Weights of a small mixture-of-experts language model, trained from scratch on English Wikipedia.
Size: 8 layers, vocabulary 13407, 51.9M parameters.
Experts: 128 experts in each of 8 layers, 4 picks a token, a sigmoid router.
Below are experts of layer 5 (counted from 0) of a mixture-of-experts language model. Rows are named router (the router's row for the expert) and show model dimensions 112-167. Each number is 128 + 24 x the weight over its row's rms, rounded and kept within 0 to 255. Numbers have three digits each.
After each expert's rows: "gets" lists some tokens that make up at least twice as much of what it gets as of all text; "raises" lists some tokens whose logits its average output raises strongly, later layers aside. This comes from a sample of Wikipedia text that the model never trained on. Tokens count by the router's weight.

# expert 38
router:177134153135166120122117136093133115086089131111135113115123097159087113126136135150150110110159153109151103151149140173111126180117140132093133173097148137152136138160
gets: " |", "|", " |  |", " | ", ";", " |  |  |"
raises: "\n", "\n\n", " It also", "le."

# expert 64
router:160117152147124115159116129117105129083108100128119098105155093136079116129144130149122107141172131097142084129099153136094169167115154141113109122116126112177152151122
gets: ".", "==", "===", " =", " ==", ")."
raises: "\n\n", "\n", " The", " In", " However", " However,"

# expert 45
router:170116161127144140152141122101087160088111118118117107126140118140101120129118146146169111136177157088141094152141133153087108146136118136124144127135182125132133140141
gets: "\n\n", "\n", "==", ".", "===", "===="
raises: "The", "In", "S", "D", "A", "C"

# expert 2
router:146105161146121120169102141106104168113119089121119086116143105136048127127151167144136117147170131087154084117134137130108148161123154163127118121131133112158148148144
gets: ".", "\n\n", "\n", "s.", ").", "\"."
raises: "\n\n", " In", "\n", " It", " The", " A"

# expert 30
router:148093160132121104140095133092142134123102106087149101126138138141110091118148134105182112127149144119119096154090126152102148126101136149109161138135139115107084118139
gets: " to", " and", " would", "ed to", " of", " can"
raises: " place", " stop", " keep"

# expert 79
router:173100122145113082166123122116108127117125111130144101125183103163112123103115154122141119108151164107119112137092131127108122147132171162104107149132149104155111116150
gets: "1", "2", ", ", "010", "013", "011"
raises: ", ", ".", "th", ",", " | ", "-"

# expert 13
router:157166132107147121120142122080101170132105146116146099139125120169135108150135141143135138128162150105147105133101145129093118146105118167117115128104133118163135089153
gets: "s", "es", "ers", "S", "ing", " S"
raises: "chool", "ides", "^{", "\n\n"

# expert 127
router:169116125122149102159141097096113145100104106104142098112155130163087127115164150126154107094163160094166104153134151160097121160107143124107120149122162114152147127150
gets: " of", " in", " and", ",", " the", " of the"
raises: "son | ", "o S", "o | ", "o |", "ó"

# expert 91
router:157145109120133085156140103118160129068117112131153094131153121159086107148124144113166145124134167119156053152125124143133113159129121134093140127128145110110127152115
gets: "o", "a", "i", " de", " Le", "u"
raises: "ct", "en", "han", "ft", " B", "est"

# expert 8
router:150110139155132126160139118097135170118114117158154092121154117132089113135129153144145105117151129117173102152098117152081140136136123114114119168136151100114113148146
gets: " in", " In", "In", " In ", "In ", " after"
raises: " its", " the ", " a", " their", " ", " her"

# expert 23
router:166106129115110090146159120107139148130105110111194097127146119140065112117172137122128094090164131120183131183127135154135115170137154160129137153118155129108131095157
gets: " N", " n", " I", "N", "I", " | N"
raises: "g", ".", "a", "ation", "s", "ational"

# expert 106
router:155146116110153114153114126121112130104060136137166090132185121138092099133163186155135107108150158137147113150148149163130137145123140158119121187106136117111105153132
gets: "0", "3", "1", "2", "4", "6"
raises: ",", "\n\n", ".", "\n", " (", " |"

# expert 112
router:151122148172132106161128117109124125098106090139157092151150127165099128112168131088170120097179141090154116150135128158108148135155101134102168128100120148134103139129
gets: " F", "f", " f", "F", " E", " O"
raises: "idel", "uture", "lex", "at", "ul", "lying"

# expert 82
router:173152099118150092162118136104143111133132143110125076117144136182094096074131154149116102134160145126144080168123129149087152139148121162117117132109181120109123117157
gets: "t", " T", " t", "T", "et", "ot"
raises: "est", "ested", "op", "el", "ron", "as"

# expert 121
router:145150110103119118149124162075124129116073144139127119146183115129098120128114144111156114127161150140157069165122100192114124139144164130127129140104141129127120124163
gets: " | ", "–", "6", "; ", "\n", "7"
raises: ", ", "ual", " |", ",", "\n", "("

# expert 63
router:156135132143148128128134149118116102094112131110122119109144112200070110128110141131143094113147176117144100167117161136086123167111122137132140154102185142132145143155
gets: "|", "ing", " |", "==", "===", " =="
raises: "\n", "\n\n", " M", " A", " S", " In"

# expert 74
router:154097145127142128130125102079147110101122124111148074103149133169122107105135163125137110118169173135126111124142140147135097148145146135108121107093163098133095103151
gets: " D", "D", " d", "d", "–", " st"
raises: "irect", "'", "esign", "ata", "em", "esc"

# expert 98
router:169137128116124124149133121119132105112104106126142106116162116159088096130134133132129091140175183115170051143112115155122130137086156125129128133124171091145105146154
gets: "|", "=", " by", " album", " song", "."
raises: " All", " previously", " L"

# expert 66
router:150113164101140138145148129100107143103113121133120108133161137120089133141159127145148118134169160094160125132106150156089121178134134139113122128135162142161115118173
gets: "\n", "\n\n", "- Conservation status", "- Position", "- D", "- Clade"
raises: "-", "- F", "- T", "- B", "- R", "- G"

# expert 107
router:203157131117130095140144131103111134128077113128126113144139139172116128109125164141147135120145150115180071166149134135134159143089135156145123134131132114133109135149
gets: " ", " | ", "| ", "- ", "; ", ") | "
raises: "2", "1", "3", "4", "6", "5"

# expert 67
router:136127159111132134163114096071093128105109086134175117122135133175070127144122146126136138117168154107138089098128122132131104129115132122128126115135147115150107107133
gets: ")", "\"", " it", " her", " him", "),"
raises: "\n", "\n\n", " with"

# expert 104
router:161098147163134108143093127096148142093097131144145087119139147168080123087145179144150106104155167119138115108142137137092127155107103157091127125102192100126133108142
gets: " P", " p", "P", "The", "M", "S"
raises: "ul", "el", "ac", "att", "act", "ace"

# expert 68
router:147151153099124117128130088101127127110084127160135100138161134145091141158136140131106113085167169111154105159145116157132131142109170138101112170155130139116111143164
gets: "0", "2", "3", "1", "4", "–"
raises: "-", "\n", " about"

# expert 27
router:208095109130124121151108120099108123100115143149131097152160113147102133126139148114127118157135144111165069185122133161120135129138148142117119119150149109161124109129
gets: ", ", " ", " in ", "- ", " of ", "–"
raises: "1", "2", "12", "11", "13", "16"

# expert 92
router:172106158118132090141148151112146126100117133135152091120137095152115118132141167131119112126159161120128074166119135129135121145105164174098131131098169159140134104155
gets: "–", "2", "-", ", ", " | ", " to "
raises: "2", "1", "16", "15", "11", "9"

# expert 99
router:163122122104160144146112081115130151068100104134167132139191125133115131137175139145152128122164144136148105119130108139095137116148120115110141132122154141140156104152
gets: " |", " | ", "0", "% |", " | +", " | −"
raises: ".", "'", "’", "\"", "\".", "]"

# expert 113
router:125104119100152120132130134077156129141116110123128096153146123169082098163134182133126162127144165133170117152110111138127129145133144148101147149121130136129126124168
gets: " H", " h", " K", " S", "H", "h"
raises: "o", "or", "ate", "ur", "il", "ak"

# expert 97
router:157116147122120125132142131123090150114117125139153126106147130161089119146146180098147089082149142083136118163187096161152122171138107185117106151120148101124143117154
gets: "v", " V", "ov", "av", "iv", "ev"
raises: "ac", "iv", "all", "l", "oy", "o"

# expert 108
router:191148147112137116174150135103126159104081126132157085152171130149112112139139178116152116141152150114143056144149120144136150155131155150150119152099201119134115149134
gets: " | ", "0", "2", "3", "4", "| "
raises: ".", " |", " | ", "uel", " | The"

# expert 90
router:169137121146118085164138115140154139120130121124149092126180115121095090115125122153108119124142148108141095180101143125098136144124134162074116125101170123128121140150
gets: "it", "at", "ut", "ur", "t", "id"
raises: "ets", "ri", "et", "em", "r", "ich"

# expert 24
router:187109134114149132151138104100174126090054111101159112128171096133107118121129149121154109125153167129135116117131089137118130113133143150125141124156124128169148134150
gets: " a", " an", ", a", " of a", " as a", " in a"
raises: " n", " t", " "

# expert 6
router:187133107141148098184109118096136116074128111136122110137120093155084114116137153129117092106167130122177094119131162166103107178134156149087104166100156126144148167121
gets: "==", " ==", "===", "==See also==", " ===", " and"
raises: " and", ",", " =="

# expert 123
router:181104122115113087168124123102132129121134133106123090165157094177094113127133172120132114141147178081142114125126124125142153142107164159110114144109137136154119107152
gets: "2", "1", "–", "| ", ", ", " (age "
raises: "025", "016", "020", "018", "017", "015"

# expert 41
router:165115150139113114149095133091131134106116105112138068144161093155118096137141145146130079123159126110109102166127104140137114156119160140098108130115154131112111144154
gets: "et", "\n", "4", "ot", " C", "ant"
raises: "us", " first", " c", " "

# expert 85
router:163113131107124087175129105102104143096105126140148106125165139158105114106116171151134131092142145125154117132128118172125150126105136153118178128120130091122104129151
gets: "2", "1", " two", " one", " three", "3"
raises: ",", " to", "."

# expert 122
router:154096164132111108140090152111124120126148105109134111087125157141075083119134174128132131092143144147108110134120144121114111166080107160095118105103161124144139150139
gets: "ar", "b", "ab", " b", "it", "ib"
raises: "row", "us", " (", "ial", "red", "um"

# expert 116
router:155149138110142105146126101114102146105106114133118121152154109165094102165136166141126122093171164092161113102124126141132137119098128125101127153111152108119135106142
gets: " S", " B", " C", " P", " M", " T"
raises: "ection", "aints", "ne", "pl", "ent", "erm"

# expert 109
router:134104087121117073171133149120131094139131138088140104134166128164093107142135181148154137120117133097141101150126135141082148147090116142111144121125161140146141075158
gets: "l", "n", "g", "c", "m", "h"
raises: "it", "ier", "ate", "ou", "iss", "ings"

# expert 71
router:164105107135125101117120135126145124112111099144139106152158083173053129138169148148167119108132144130160124133116126136118115125081136092086126135140146115171140143121
gets: ".", "\n", " (", ") | ", " | ", "% | "
raises: "\n", " of", " ", " of the", ",", " with"

# expert 9
router:205135107123153105142139135079114115118095116144109086163129160188111113130145148170138124129155123097183065168148150155116142151114136153145135136127157109128113137139
gets: " ", "| ", ": ", " in ", "- ", " | "
raises: "1", "2", "16", "5", "20", "3"

# expert 35
router:146143119158155119138130154110159140115059086107118116148148091188082116140145168132163116127136164142165123175131142155131160164108137115128132167125178118124121134155
gets: " | ", "0", " (", "–", "| ", " record"
raises: "\n", ";", " and", "e", " I", " in"

# expert 58
router:170103164109141098175155137114141151118105118129163109141155132144083148140138138130158117102179140122170098158139098162098121163079152105118150143154190132115120124147
gets: " to", " for", " with", " on", "ed", " by"
raises: " a", " his", " an", " her", " the "

# expert 53
router:135123122136107063121108123073103122109127108115139102132140091174092116148161155119146116107119161155159078153128146153126151168131105122132169153129121117140122142128
gets: "e", "le", "re", "ie", "ine", "-"
raises: "j", "ve", "h", "f", "em", "v"

# expert 110
router:166108123135137121162113153061122099098141131117171114099199103146085071135145182131132123125133167139133119153110139153123135143116101171091110125110169098123120129160
gets: "r", "m", "d", "n", "c", "ar"
raises: "il", "iss", "ar", "ain", "one", "ill"

# expert 125
router:214123110123137101184119105102126137128114144133133089148155111172095121125123155123137093103187172088139107141119139144134158154121160147130121158113126138125124121148
gets: "1", "2", "3", "- ", "| ", "0"
raises: "016", "023", "024", "020", "019", "022"

# expert 81
router:154125141128153140150155133110116175073099113122118100136137109132072133140165160148170108141159166113159091137139129144096117145143136140126123126115172145133142128145
gets: "\n\n", "\n", "==", "Scientific classification", "| Preceded by", " | Succeeded by"
raises: "G", "S", "| T", "E", "|", "-"